From a checkpoint of a small mixture-of-experts model trained on Wikipedia: width 256.
Below are experts of layer 3 (counted from 0) of a mixture-of-experts language model. Rows are named router (the router's row for the expert), gate (a neuron's input weights, with its number), up (a neuron's input weights, with its number) and show model dimensions 192-255. Each number is 128 + 32 x the weight over its row's rms, rounded and kept within 0 to 255.
After each expert's rows: "comes after" lists some tokens at least twice as common just before its tokens as in all text. This comes from a sample of Wikipedia text that the model never trained on. Tokens count by the router's weight.

# expert 11
router [ 93 138 122 161 162 143 114 164 190 136 156 143 183 126 112 115  78 188 130 123 150  79  97 118 166  73  83  86 186 190 145 101 108 140 142 187 125 123 114 135 194 100 142 132 122 156 114 107 139 144 124 118 107 127 134  92 111 158 160  99 171 159 156 148]
gate0 [114 115 101 113 141 115 124 150 159  89 140 146 133 161 174 114  74 130 160 102 178 109 151 135 123 120  93 117 152 125 121 121 123 180 127 167 104 109 114  94 149 125 116 132 177 105 165 131 156  79  75 103 107 155 147  80 144 126 120 119 134  95 137 100]
up0 [124  94 123  93 175 120 125 103 154 114 191 138  82 173 159 134 118 111 146 136 133 169 153 149 159 135 123  90  98 116 120 187 111 143 177 136 148  91 122 153 164 155  78 135 210  93 113 165 111 136 112 115 132 154 112 136 154  77 131 158 104 135 128  94]
gate1 [122 142 140 150 198 153  89 144 133 134 130 133 115 158 149 114 193 105 153 176 126 144 123 150 169 163 176 131  61  73 108 156 145 162 126 187  80 127 145 133 167 108 128  98 129 163 162 137 110 113 183 156 104 160 170 119 146 109 137 117 159 175 169 124]
up1 [179 136 143 154 130  69  91 161 143 125 139 120 134 109 161 154 111 174 111 138 108 139  92  89  46 113 119 139 162 135 140 111 155 128 169 144 122 103 164  91 160 124 133 156 114 138  86 143 152  68 119 182 141 108 133  95 125 139 180 142 117 167 107 128]
gate2 [102  56 157 136 181 135 148 143 128 113 215  92 139  83  73 112 123 126  70  81 118 112 128 154 103 137  70 141 179 122 169 109 153 123 127 155 156 101  78 120 114 141  91 129 153 128  90 107 119 187 112 102 180 182 183 108 104  93  96  95  99  64 188 191]
up2 [138 126 121  53 123 118 116 128 105 128 104 155  92 103 111 134  99 160 142  63 126 131  80 156 115 131 132 139  76 115  84 174 114  98  98 167 112 140  94  80 129 160  70 211 167  95 113 153 172 107 114 127 158  96  78 117 133 101 188 159 151 122 110  93]
gate3 [144 161 123 146 140 104 169 157 153 145 118 136 114 113  91 126 104 112 148  93 153 149 173 173 182 107 108 130 183 144  67 120  93 118 143 146 113 148  98 121 132 156 140 154 130  93  87 110 103 106 151 138 163  80 113 144 116 164 147 120 138 104 193 125]
up3 [125 123 184  98 158  78 146 131 134 146 164 103 114 167 111 161 128 202 189  74 161 142 167 128  65 174 102  91  76 118  88 110 118 100 160 125 151 110 158 124 140  98 147 104 202 120 132 130 157 152 108 158  86 135 111 183 147 171 139  45 122 129 155 118]
gate4 [104 167 174 116 135 121 174 203 135 107 127  81 153 125 158 111 121 157 164 108 102 121 114 146 186 128 154  98 155 112 135  89 165 131  77 108 114 120 123  66 157 115 146 186 137 132 118 115 115 159  75 146 149 138 145 211 143  49 159 120 158 107 113 172]
up4 [112 155 172  91 128  84 127 119 167 109 154  88  67 107 132 124 122 125 171 170 117 164  97 109 146  93 155  89 115 118 146 103 111 174 114  82  84  83  90 130 119  98  79 188  37 153 132 126  89 140 130  76 135 170 175  92 136  76 125  93 120  90 145 115]
gate5 [ 91  75 100 116 176 109  48 185 108 210 128 187 171 134 140 113 163 155  94 168  87 147 109 134 163  88 162 115 134 114 106 177 142 142 161 128  78 100 171 124  90 129  88 146  99 138 157  90 151 126 113  79 133  76 100 126 121 148 137 108 134 141 142 116]
up5 [127 187 188 108 186 130 148 119 154 131 213 153 114 126 147 138 118  90 171 125 151 146 142 170 193 189 224 145  97 148 116 142 102 181 117 125 136 127 138 178 139 136 114  75 117 116 122 135 102  77 166 104 110 176 111 107 191 137 174 134 131 105  82 152]
gate6 [ 89 153 157 126  99 119  99 125  94 167 144 146 140 108 125 155 170 141 120 135 145 149 106 164 184  86 117 138 147 157 108 113 110 172 113 141  87 155 152 128 155 111 133 173 203 109 133  93 159 131 106  92 124 136 131 126 124 128 121 122 160  88 169  82]
up6 [145 109 114 140 123 146  99 159 150 162  64 133 108 130 118 105 120  71  94  78 116 167 142 118  94  76 172 114 103 132 125  84 126  80  75 181 162 139  81  86 131 150 134 131 125 177 103 152 125 110 182 160 121 113 161  92  97  76 133 113 122 198 185 132]
comes after: "0", "9", "'", "–", " res", "′"

# expert 5
router [ 48 140 125 158 148 186 107 173 184  70 162 120 100  98 171 162  49 139 108 100 148  95 140 115 132 132 118 124 120 187  86  91 134 159 144 139  95 115 124 123 188 125 137 141 106 148 147 112 120 150 160  99 106 160 147 127  76 139 111  95 157 169 153 115]
gate0 [107  83 121 138 131 106  58 145 197 136 115 130 109 167 157  54 120 145 139 130 179 109  99 139 165  92 111 154 138 150 117 158 122 116 183 136  36 135 114  93  83 151 132 126 113 151 155 141 146  98 100 115 163  95 169 107  84  84 130 120 155 138 119  53]
up0 [127  65 108 107 118 140 126 142 193 148 130 118 189 185 101  84 160  81  65 132 134 156 119  48 175 175 169  86  72 133 124 157 168  91 154 138 101 162 141 178 138 135 113 154 155  97  88 141 213 104 107 142  84 172  96 145  81 120 140  66 104 106 110 153]
gate1 [115  86 120  90  97 118  62 112 119 100 145 115 146  90 138 105 105 167 176 167 112  68 126 105  95 125 156 132 122 117 107 177 126 103 153 119 122 173 139 147  97  76 102 108 179 146 127 115 128 113 156 125 117  83  96 128 116 170 111 163 124 134 170 126]
up1 [131 150 102 192  96 179  98 178 140 108 189 144  88 160 120 122 140 106 110 134 119 149 159 146  90 107 132 118 107 146 102 108 126 207 109 152 112 150 155 176 157 111 175 102  92 156 196 105 134  97 137  68 111 124 103 136 128 214  94 156 123 150  96 174]
gate2 [145 136 123 177  98 130 101 115  97 139  30 145 101  91  96 166 107 103 172 126 124  69 143 179 164 121 128 167  96  68 167 114 107  83 115  73 103 136 161  86  88 151 132  97 131 159 131 127  77  77 147 203  82 139 111  82 154 122 156 162  61 130 188 159]
up2 [146 138 142  83 133 132 184 158 130 115 125 126 124 131 110 148  97 142  83 153 155 130 136  84  88 140 153 110 120 113 161 143 150 112 105 117 181 106  85 152  95 121 199 142 162  88 148 106 149 122 126 128 126 120 123  88 153 113 126 116  82  95 182 161]
gate3 [167  81 176 149 150 118 130  97  97 138 101  87 127 130  90  85 174 157 172 149 122 183 106 138 145 155 122 132 159 113 100 140  78  69 134 151  95  57 109 127  60  97 100 136 136 139 127  85 117 168 159 160 150 136 120 132 128  99 112 125 138 127 163  98]
up3 [ 76 143 183 178 131 166 155 151  95 145 169 170 133 188 145 135 165 134 149 169 166 115 127 190 115 106 136 136 124  73 104 112 139 185 140  92  90  83 107 156  69 187 123 104 170 131 159 165 113  87 165 116  94 186  96 150 170  74  95  94 105 164 107  44]
gate4 [ 79 136 137  84 156  50 111  90 111  99 154  89  81 138 125 145 138 185  61 124  97 119  68 127  85 115 116 111 159 121 169 173  73 109 107 165 119  97 121 126 140 140 199 137 124  81 149 115 119 168 167 128 108 190  99 132 107  66 103 123 150 147 149  74]
up4 [128  76 125 157  82 107 109 135 187  93  94 135  78 121  92 145 140 134 168 107 128 158  79  64 134 149  99 135 168 152 115  70 108 188 121  89  84 122 168 150 158 130 128 139 145 143  97 128 159 202  72  58 102 131 114 115  92 112  70 146 174 158 138 141]
gate5 [125 133 136 165 122 179 105 120 193 123 160 155 163  85  63 108 115 185 160 185 162 133 129 164 122 135 168 150 130  63  90 156 108 146 155 111 111  78 132  89 146 145  88 129 143 113 142  73  79 147 131 117 179 155 116 156  97 112 165 194 115 122 117 154]
up5 [160  79  90  93 128 142 143 136 183  82 168  98 157 138  95 125  84 161 112  89  81 142 129 116  93 104 102 131 149 108 168 117  99 132 108 150  91 142 139 137 169 179 156  73 108 114 100 102 105 171 157 121 110 128 130 156  95 109 169 180 162  91 100 112]
gate6 [138 137 178  83 153 140 152 120 107 133 158  85 145 100 135 119 107 146 119 131 124 146 106 129  90 109 114 113 215  98 166 156 118 101  85 115 169 200 172 111 113 111 153 123 148 154 136 145 172  67 101  91 170 181 133 120 134 134 157 128 145 193 154 163]
up6 [152 170 157 104 149  64 141  81 139 120 177  82  91 151 118 127  72 152  99 153  76 149 105 128 124  94  81 163 118 139 140 140 145  84 131  74 103 159 139 110 123 180 102 135 124 101 132 136 121 126 145 220 104 156  61 117  60 131 130 178  65 166 153 176]
comes after: " |", "|", " was", " is", ";", " October"

# expert 0
router [ 89 149 113 151 106 170 108 140 169 161 154 144 140 138 152 128 115 127 141 100 188 119 123 167 139  88  92  88 159 189 116 105 123 133 129 152 160  62 126 159 118 102 111 117  87 170 205 135 106 128 175 103 104 150 143 115  66 143 140 100 159 190 139 150]
gate0 [197  71 107  95 152 166  98 139  81 154 113 103 163 169 120 121 126 157  99 123  62 153 167 156 109 152 160  93 169 143 116  97 102 134 112 118 164  64 121  97 155 114 119 176 179 135 175  96 157 153  77 104 153 106 177 109 126 103 160 117 163 201 171  98]
up0 [199  61 119  66 154 124 140 139 133 181 129  87 118 169 171 133 181 146 136 204 142 135 100 119  93 134 145 134  85 110  97 166 106 113 146 132 133 133 185 121 149 192 150 128  98  50 103 135  81 101 105 162 156 110  97 105 127  99 129 183  81 126 124  90]
gate1 [156 135 120 113 131 132 161 182 113  98 157 108 124  96 100 108 137  89 141 189 166 141 153 220  88 159 120 140 110 115  76 137 151 130 143 172 120 176 197 118 151 140 120 125 138  91 121 109 138  70 158 122 114 129 147 135 132 145 186 186 135 146 111 146]
up1 [ 41 147 134 137 110 182 101 136  42 169 141 102 129  61  85  74 129 192 164 135 222 137 126  81 122 110 132 125 116 102 139 138 119  88 146 171 149 153 194 126 138 131  97 115 198 148 162 122 130 124 160 149 150 153  93 133 114 125 141 138 151 170 109 133]
gate2 [ 96 159 150 124 188 151 102 100 119  99 130 185 110 165 159 145 137 123 105 126 115 148  91 125 156 142 116 146 110  77 138  95 126 205 166 167 157 150 162 174 160  57  69  98 136 189 147 112 147 132 152 161 115 159 113 146 117 125 175  81 186 122 152 127]
up2 [182 106 150 116 130 128 154 124 157 150 113 108 119 157 167 137 143 126  81  99 108 143 137 169 113 105 110 134 190 132  61 159 137  89  85  96  99  52 144 124 116  97 140 118 129 104 153 133  83 136 155 112  76  79 209  79 179 134 138  83 127 153 142 159]
gate3 [149 128 163 176 137 118 119 175 112 143 125 141 164  73 155 150  89 108 157  70 126 113  96 143  76 107 132 110 113 132 148 107 127 167 131 144 156 159 109 147 186 132 138 127 151  95 135 143 107 104 166 132 149 186 171 177 118 100  53 166 122 116 207 123]
up3 [157 169 138 129 177 134 120 119 166 100 122 161 186 134  73 183 124 103 132 146 163 128 117 196 136  83 174 106  97  82  91  82 138  80 130 210  94 146 106 100 135 117  93 143 120  79  78 132 113 128 163 155 124 178 176 137 107 129 164  93 194 117 124 113]
gate4 [112 121 158 182  74  97 120 104 186 142 130 127 106 156 139 101  24 134 176 156  78 121 115 163 137 118  99  92  85 159 137 147  56  80 104 104 175  18 168 142  96 136 184 153 121  91  89 141 139 118  86 170 132 130  97 125  74 141 133 170  88 152 114 116]
up4 [180 173  94 154 123 109 133 109 203 138 130 168 148  71  62 144 161 151 111  91 133 129 135 117 159 180  96 164 139  75 171 109 150 102 132 112 103 180 101 108 119 138 131 153 105  47 122 159  89 150 109 144 109 150 111  66 115  69 132  71  91 114 102 105]
gate5 [142 115  87 129 131  97 121 144 138 155 136 145 122 138 217 124 167 102  91 126 105  99 144 165 118 172 102  55 169 187 135  82 132 130 127 145 153  98  87 119 130 139 143 146 109 132  86  93 126 187 171 183 140  88 116 173 134  76 160 132 127 177 168 149]
up5 [ 85 127 179 129  57 155 156 108 147 183 184  71 151 164 180  61  98  97 151 108 175 102 131 100 125 114 107 139 116 157  86 147  78 104 145 132 159  66 139 204 129 127 129 127  97  68  86 130 125 142 132 142 150 137 109 161 135 121  93  81 116  84  88 207]
gate6 [183 138 128  91 145 105  97 146  98  68 159 144  97 159 141 172 107 124 107 181  77 150 147 174  68  60 118 127 141 111 159 114  99 111 143 121 140 153  95 117  67  82 148 160 178  84 144 166 126 130 160  77  88 164  83 155 160 117 219 152 124 142 127 106]
up6 [ 71 143 161 159 135 145 116 159 133  83 135  93  52 121 109 157 115 156 126 200 163 101 176 113 169 135 172 134 111  38 131 154 125 103 134 137 175 158  67 202 174 146 145 158 142 113 181 173 112 116 157  86 141 161 123 130 125 124 118 169 132 147  86  97]
comes after: " ", "1", "2", "3", " of", "5"

# expert 10
router [103 141  99 141 161 108  77 167 187 105 147 185 150  53 145  98 140 123 143 135 149 117 121 125 130  75 107 132  96 135  59 104 104 163 108 124  69 107 155  93 169 170  80 134 161 110 182 138 137 162 138  92  84 161 108  96  91 120 108  73 142 138 166 130]
gate0 [136 218  62 128  95 131 135 135 107  39 139 145 108  86 113  89 134 133 195  92 130 149 110 159 164  96 105 142 123 124 109 104  56 181 151 147 135 180 198 156 136  74 105 120  96 136 103 110 114 169 153 159 108 124 128  85 138 149 102 170 160  75 172 129]
up0 [133 139 160 141 109 187 149  97 126 130 118 116 116  81  80 143  90 135  58 164 161 126 137 140 125  62 142 148 149 126 125  91  93  67 125  86 148 134  96 108  93 118 143 145 150 107 174 117 150  92 125 123 164 111 112 150  95 132 144 171  67 236 179 123]
gate1 [120 149  92  51 161  84 167 120 194 166 126 118 109 146 120 131 118  79 138 123 101 113 141 151 180 105 113 128 152 158  97 120 162 151 113 110  81  54 151 138 133 153 140 142 177 119 165 107 103  83 177 143 170 161 119 174 148  65 113 123 148 134 151 134]
up1 [119  70 180 141  89 103 165 125 157  97 139 100  57 147  85 140 122 171 139 176  70 126 130 214 124 123  54 147 196 135 142  93 111 159 131 139 131 102 112 105  92  72 150 117 146 121 130 112 136 186 105  91  63 166 126 167 138 151 102  98  85 121 146 134]
gate2 [168 151 146  98 138 164 120 106 127 101 111 110 156 171 161 162 148 172 113  82 184 125 104 168  80 147 125 115 172 131 112 154 174 103 128 138 126 179 164 172  88 107 177 143 125 184 147 107 149  71 137 107  51 118 136  51  87  93 113 122 104 161 149 102]
up2 [ 96 143 175 176 153 173  85  97 153  95 114 134 134 109 140 110  85 187  92 160 103 109 172 132  76  91  81 121  93  87 107  80 121 171 170 100 134 169 211 129 118 146 100  95 124 144 133 113 148  79 162 154  71  86 129 117 130 196 124 132 169 131 151 161]
gate3 [109 120 200 129 178 176 147 130 132 107 127  81  92 117 122 102  86 163  71 132 178 149 123 105 154 113 111 142 185 158  93 162  56 141 119 173 118 108 140 114 160 134 185 134 125 160  95 151 126 158 145 155 165  98 146 114 147 128  89  82 158 182 132 152]
up3 [102 106 165 109 135  58  79 120 126  96 130 121  80 166 120 151 171  98 171 123 176 144 122 101 112  91 144  95  94 133 129 116 105 137 123 128  52 130 138 111 107 124 153 110  95  90  83 156 107 153 122 127 184  95  85 138  75 144 143 167 142 105 207  67]
gate4 [154 178 201 166 130  92  83 117  90 121 130 131 125  95 104 112 101  86 116 129 134 177 168 126 160 107  73  70 121 134  95 109 114 171 148 129 111 169 178 141 101 148 161 100 166 107 131 137 151 145 175 163  42  98  80 126  91  94 183 131  94 233 123 110]
up4 [111 142 124 157 178 158 113 112 184 142 109 183 132  92  63 136 134 158 115 134 174 111  62 145  91 114 134 153 151 159 134 151 148 137 172  77 115  63 127 119 129 133 106 106 150 147 177 132 184 140 124 105 146 100 145 174 111 124 102 156 128 116 202 116]
gate5 [141 108 138 161 180 140 117 168 191 138 145 188 190 139 119  63 132 148  68 121 114  97 141 195  91 134 152 131 137 130  95 165 118 149 117 196 166 140 154  90  97  76 182 142 150 117 149  82 152 131 153 158 118 118 128 145 124 136 145 152 136 152 148 121]
up5 [ 69  85 143 108  97 166 111 154 127  84 135 149 163 131  61 151  90 122 142 126 104 112  93 155 179 107 155 144  85  73 167 124 182 110 157 106 123 194  80 143 177 114  61 146 108 133  93 108 117 151 119 104 157 117 148 127 162 169 128 111 136 114 163 184]
gate6 [169 150  86 117  75 130  87 100  72 163 174 110 117  58 119 150 107 122 174 146  74 101 182 100 118 131  66 142 148 117  90 113 106 106 117 173 124 138 120 130 156 131 129  86 115 145 112  71 155 143 104 154  65 114 158 135 129  95 140 147  77 164  85  99]
up6 [ 97 132 146 144 125 108 170 179 177 108 138 117 145  88 177 197 127 148 143 137 144 139 164 166 119 149 141 133 128 143 174 161 108  70 141  77 129 124 101 148  44 127 142 159 117  84 115 138 146 139 143 114 119 137 118 182 125 140 123 156 151 138 129 101]
comes after: "\n", ".", ",", ")", " P", "=="

# expert 4
router [101 103 119 164  84 151  98 157 140 112 162 183  57 124 128 150  64 166 120  99 161 129 119 146 145  97 140 101 130 162  67 154  95 208 124 152 113 128 132 141 147 111  82 146  87 162 157 109 149 172 109 104 129 165 148  92  69 178 153 131 147 133 113 130]
gate0 [124 147 119 178 137 121 144 169 150 115 155 109 101  84 101 115  78 186 147  89 137 144  99 181 112 134  86 106 139 112  68 160 176 114 107 139  74 138 139 117 140 171 109 162 123 199 152 140 135 109  97 125 167 174  64 150 110 112  85  89  91 134  90 157]
up0 [ 87  65  85 154 147 199 142 128  71 115  55 157 127 128 127 192 177 134 142 120 156 143 135  84  99 121 107 119 129 161 108 114 138 180 125 143 202 167  65 150 144 169 142 120 120 171 154 104  89  99 123  78 100  96 125 102 141 125 147 192 129 137 101 170]
gate1 [162 135 118 106  90  84 151 163 150 120 130 146  47 165  98 109 166 139 164 133 156  98 107 135 170 129 132 111 138  60  87 116 117 134 158 163 126  95 135 118 113 113 119 109 148 106 123 143 108 152 141  36 172 146  94 108 168  97 142 169  98  83 143 199]
up1 [136 112  89 135  94 164  87 132  79 116 109 102  82 161 161 169  64 152 108 137 108 144 151 134 153 127 105 105 146 125 114 180 150 188 128 129 191 216 104 139 149 159  97 184 134 127 153  95 162  79 147 122  93 167 116  71 153 107 157  89  85 125 136 177]
gate2 [ 82 140 188 116 150 163 101 137 118 127 196 152 136  78 183 158 132 118  84 156 169 144 126 159 169 144 128 164 111 132  69 100 109 195 107 166 197 147 156 160 116 183 155 111 169 126 208 139 112 187 148 109 111  84 128 174 144  81 135 103  99 189 106 146]
up2 [147 167 119 168 137 135 100 101 127  95  88 118 138 186 160 125 203 163 127 119  83 138 133 155 164 126 174 132 140 110 175  85  78 196  86 181 161 134 111 174  99 134 137 137 138 113  99 151 141 190 169 191 128  70 122 143  91  72 180 136 115 171 104 157]
gate3 [137  98 132 123  94 136 218  91  94  69 151 122  92 146 103 137 129 183 130 100 177  91 145 149 146 131 100 103 134 163 143 115 130 211 134 108  67 111  77 168 121 194  97 142 186 140 162 142 187 191 140  51 119 146 112 145 126 101 165  64 140 103 107 139]
up3 [146 111 109 159 135 103  90 134 134 137 170 118 116 168 115  90 136 112 103 112  55 112 145 131 146 150 174 168  87 118 144 127 104  68 134 110 113 137 120 161  61  85  74 146 124 131  94 159 109 132 136 128 116  70 149 157  78 127 145 105 112 120 129 112]
gate4 [ 96 166 112 121 127 140 128 158 152 108 200  84  94 108  50 135 120 145 116  99 198 122 129 137  81 168 146 125 141 136  85 104 118 128 162 130 124  81 123 174 111  77 135 114 132 125 152 118 154 158 125  75  96 137  81 101 125 116 154 146 123 117 163 104]
up4 [164 126 124 121 137 148 164 105 128 151 153 106  89  94 128 177 178 109 121  41 123  97  83 147 126 101 164  96  93  88 159 149 148 118  78 117 125 174 154  70 160 110 110 111  96 147 180 130 114 200 115 143 115 177 115 105 164 128 166 119 141 171 147 102]
gate5 [ 99 164 124 157 136 179 136 102 105 123 179 156 110 175  99 126 135 181 133  47 135 161  90 149 112  78 126 146 132 118 104 129 130 103 116 165  93 159  83 194 111 150 115 167 142 137 121  69 125 131 124  89 174 155 137 112  75 131 197 132 124 155 141 186]
up5 [123 181  70 116  94 159 142 100 187 111  98 160 104 135 152 107 119 146 122 128 162  88 122 121 104 141 119 115 118 109 149 134 164 108 147  52  99 129 130 148 127 128 111 133 121 126 107  96 144 125 182 152 121 155 150 104 171  67 114 118 109 213  75 167]
gate6 [162 133 118 129 116 137  86 151 195 115 109 129  78 117 145 155 125 195 139 110 122 140 133 131 143  68 145 130 144 158  90  95  89 155 136 146  91 118 155 150 141  77 131 138 113  69 131 117 101  80 132 141 114 170  97 118 176 149 132 154  75 164 164 209]
up6 [135 167 145  99 187 117 174 178 147 139 133 177 155 162 122 166 145  95  75 148  99 114 169 129 107 117 171 134 154 137 119 104 141 136 108  94  84 113 105  60 157 159 144  80  89 187 197 155  99 110 162 157  90 108 127 139 112 133  62 180  69 123  97 124]
comes after: " ", " (", " the", "-", "1", "2"

# expert 9
router [129 167 109 110 124 160 138 140 164  82 123 131 100  87 156 123 110 124 172  68 163 123 174 118 147  73 136 135 135 126  87 126  88 158 142 155 109 132 133 134 164  57 133 153  98 132 125 108 146 188 155 119  93 136 134 157 127 111 168 100 145 164 190 184]
gate0 [128 134 136 186 186 211 116  96 176 156 126 108 130 153 119 150 109 177 137 140 201  74  98 123 110 106  94 129 150 113  97 121 120 128 153 106 151 157 106 177 120 185 118 123 185 223 144 133  93 200 148 177 133 137 135  60  98 114 136 135 129 176  70  96]
up0 [125  93 124  69 180  85 188 115 134 127 142 102  67 184 111 100 169 171 150 155 133 119 142 120 112 160 136 128  99  64 118  63 120  25 139 137 120 163  84 112 146 110 140 121 185 132 112 103 100 124 143 152 126 172 121 121 177  63 133 136 161  96 147 102]
gate1 [ 84  58 141 172 174 162 130 195 215 124 111 200 115  97 190 151 104 164 127 128 150 131 115 108 181  65 110 157  84 104 138 123 131 122 129 173 108 149 114 131 124 102 168 136 149 126 174  81 145 105 102 111 104 141 177  78 149 170 135 125 137 156  58 112]
up1 [111 107 160 182 104 195 120 133 116 128 126  88 106 108 164 113  85 157 151  92 189 149 126 158 167 135 163 159 120  92 111 179 151 120 158 122 140 143 147  53 102 133 153 119 164 147 142 164 114  72 128  59 156 108 135  91 115 118 143  48 129 127 130 119]
gate2 [108  74  96  69  98 198 173 130 146 110 116 152 121 136 150 154 113 176  97 169 167 105 141  94  92 161 141 145 142 145 131 178 131  24 168 129 107 122 143  97 108 143 137 120 130 127 108  78 135 128 137 123 129  85  98 184 135 124 123 139 190 163 139 151]
up2 [101 107 145 134 157 132 157 151 133 118 124 131 121 138 129 133 146 120 138 149 110 209  99 175 103 144 146 127 125  70 109 130 145 138 101  68 135 103 134 137 160 129  79 140 138 141 145 119 143 118 179 159 113  85  86  92 147 159  77 128 154 186 109 138]
gate3 [101 122 161 135 130 114 121 139 117 113 170 153 101 124 168  98 104  86 156 112 103 108 127 167 142 110 112 131 108 107 155 122 159 189 161 164  38  58 149  97  98 118 121  86 129  44  97 126 139 112  71  78 112 155 175 107 130 137 128 106 111 114 165 148]
up3 [137  90 139 155  61 160 128 130 159  46 101 130 112 212  84 158 100  98 129  86 131 138 153 161 123 106 127 132 116 144 128 144  67 121 118  66 103  90  79 143 196 154  89 131 108 136 150 129 120 198 147 211 167 141 118 135 129  77 113 172 131 104 183 155]
gate4 [120 195 152 180 104 169 162 163 125  77 105 171  91 177 116 114 155 120 139 169 111 157 119 147  97 180 159 149  96  87 135  82 112 130  92 162 129  79 152 129 133 150 136 147 167  82 146  80  67  73 142 156 154 169 122  94 178 171 158 174 142 161 173 185]
up4 [110 165 131 116 166 125  89 124 188  92 105  90 135 154 143  96 122 113 178  95 171 161  62 102 121  76 125  99  88 132 140  67 146 101 189 184 136  74 106 115 113 124 146 119 125  88 131  98 159 122 143 173 167 150 126 149 183 105 153 180 123 176 113 162]
gate5 [110 162  73  91  85 100 113 144 137  72  86 161 165  98 133 141 166 117 129 104  96 181 101 146 144 142 138  98 115 112 124 127 105 135 156  89 119 171 118 112 102 108 139 134 162 119  97  94  85 102 167 141 165 132  82 110 148 143 143 169 115 191 144  82]
up5 [ 80 141 170 137  97 171 186 129 160 135 211 143 136 124 108 165 109 159 145 135 129 133 145 132 102 151 122 146 162 121  98 154 122 134  96  88 106 176 130 155 134 107 113 113 126 148 148 187 122 176  86 143 143 132 121 113  72 161 159  98 145 143  57 114]
gate6 [145 143 150 117 162 166 141 167 114  88  94 170 124  90  90 112 169 183 124  76 152 128 101  89 126 117 108 106 122  93 153 113 120 153 123 105 103 118  91 140 112  42 103 125 143  78 102 120 106 182  91 112 116 150 175 121 164 112  77 140 171 109 119 137]
up6 [100 177 160 106 142 134 109  60 165 104 111 172 117  99  81 104 137 104  87 146 124  87  79 141  74 100 124  96 141 156 147  82 150 151 127 123 131 106 155  86 110 150 143 100 107 110 151 158 120 128 172 110 133 183 134  84 162 158  94 200 134 107 141 100]
comes after: " ", "1", "0", "8", "3", "5"

# expert 2
router [104 191  74 134 119 203 113 143 185 109 159 137 151  78 111 120  75 109 157 107 178 157 165 139 121 103 113 101 138 176 106 120  94 221 119 119 128  98 109 148 144  87 108 130 106 119 158 105 121 120 131  58 110 163 171 128 128 164  96  92 199 142 161 149]
gate0 [ 94 172 145 106 116 134 144  86 143 143 152  47 115  87  75 134 120 184 100  93  87  79 170 128 100  96 130 138 140 144 117 168  85 136 155  49 117  52 230 134 205 143 128  73 113 144 184 131 105 152 187 152 141 165  92 219  85 117 176 193 159 162 183 112]
up0 [160 158 159 121 103 160  93 142 186 197 103 148 102 145  89 135 143  63 172 100 164 140 140 189 115 129 116 116 104 134 114 129 120 106 151 102  79 202 122 190  98 124 116 128 114 182 186 146 122 132 159  83 128 156 131 108 182 165 106  74  88  83 117  99]
gate1 [120  94 102  92 157  84  94 120 124 134 154 203 172  86 108 178 170  99  95 103 183 106  91 141 110  97  38 151 160  89 114 173  83 122 125  89 102  88 167 131 172  83  97 138 154 115 167  86 160  70 141  83 110 117 167 153 143 156 150 120 127 163 165 122]
up1 [108 131  65 185 151 118  94 118 166 117 127 135 123  69 181 182 171  74 102 122  93 105 164 126 124 171 141 158 122 143  93  66 170  66 138 103 119 115 126 114  89 178 213 151  82 122 147 150 128 143 147 157 100 127 145 144 111 104  69 155 143 165 132 146]
gate2 [190 157 170 171  91 168 124 157 111 166 112  62 163  87 176  75 122 113 101 115 152  78 116  85 136 148  94 121 117 172 123 160  90  74 118 138 136 145 108  93  74 135 153 165 129 101 147 118  97 137 103 139 109 112 115 134 127  69 105 142 113 103  77 155]
up2 [120 212 125 101  89 108 129 170  26  66 118 175 134  75  91 136  97 106 133 104 119 141 122  45 105 154 109 100 179 133 149 165 145 111 166 117 134 105 153 144 101  99 121 146 159 169 112 154 148 126 125 148 123 168 117 131 112 146 178 148  86 105 156 168]
gate3 [138 141 183 148 148 101 178 130 136 172 145 174 134 129 132 170 131 164 148 113 121 102 107 125 154  96 110 119 149 130 164  93 154  76  89 114 134  73 151  98 128 141 173 162 157  53  78 136 120 183 176 131  91 120  91 126 142  79  32  85 126 133 174 114]
up3 [154 120 140 143 152  92 144 196 131 127 192 195 183 134 121 122  46 100 133 142 111 120  77 139 141  80 102  97 201 116 128 147  87 161  91 143 163 102 106  96 103 100 147 126 166  99  98  90 100 135 119  97 124 131 200  98 115 111 180 152 156 182 128 145]
gate4 [172 125  89 125 138 178 141 138 132 128 147 107 116 104 124 122 132 127 127 120 153 168 183  93 168 112 115  96 156 175 102 112 120 172 126 118  78 144 103 162  92  66 130 112 129 115 123 165  94 132 177 107 116 208 143 107 129 138 172 114 174 138 179 155]
up4 [107 124  84 228 141 175 120  70 101 174 133 120 154 126 100  79 134 164 150 182 123 189  82 157 182 127 107  55  60 120 139 160 140 145  45 124 115 138 115 164 114 107 105 143  85  50 141 168 105  97 130 135 161 110 121 113 170 107 186 158 146 109 116 142]
gate5 [179 154 122 125 137 127 137  85 145  84  97 155  94 124  91 145  97 112 142 136 134  97 130 128 220  71 166 140 107  76 118 119 111  99 170 174 103 105  72 147 132 106 126 126  82 124 104  85 102 176 102  69  99 109  92 175 196 135  71 124 107  84 104 169]
up5 [120 149 141 121 107 167 110  77 157  90  56 136  94 154 116 192 156 129 170 164 124  75 175 119 153  61 167 146 166 154 116 150  76 106 147 135 176 110  94 153  67  81 112 122 129 153 137 157 170  89 105  99 175 134  97 104 131 139 159 158 121 108 112 113]
gate6 [162 140 130 145 150 145 137 169 126  84 160 124 102 168 134 147 145 175 189 140 168 146  91 169 152 160  81 154  55 103 110 151  89 139 126 164 160 111 138 132 193 142 135 175 156 104 144  96 132 198 163 106 128 157  87 126 148  92 127 112  97 115 161 157]
up6 [174 147 147  94 194  93 157  88 105 163 140  78 118 114 138 131 167 126 151 171  87 110 171 140  39 130 151 127 102 134 123 124 120 159  94  95 135 132 147 106 157 142 136 134  73 165  91 138 140 122 116 106  63 158  90  88 103 129 138 104  89 124 141 164]
comes after: " |", "|", "2", " in", " of", " a"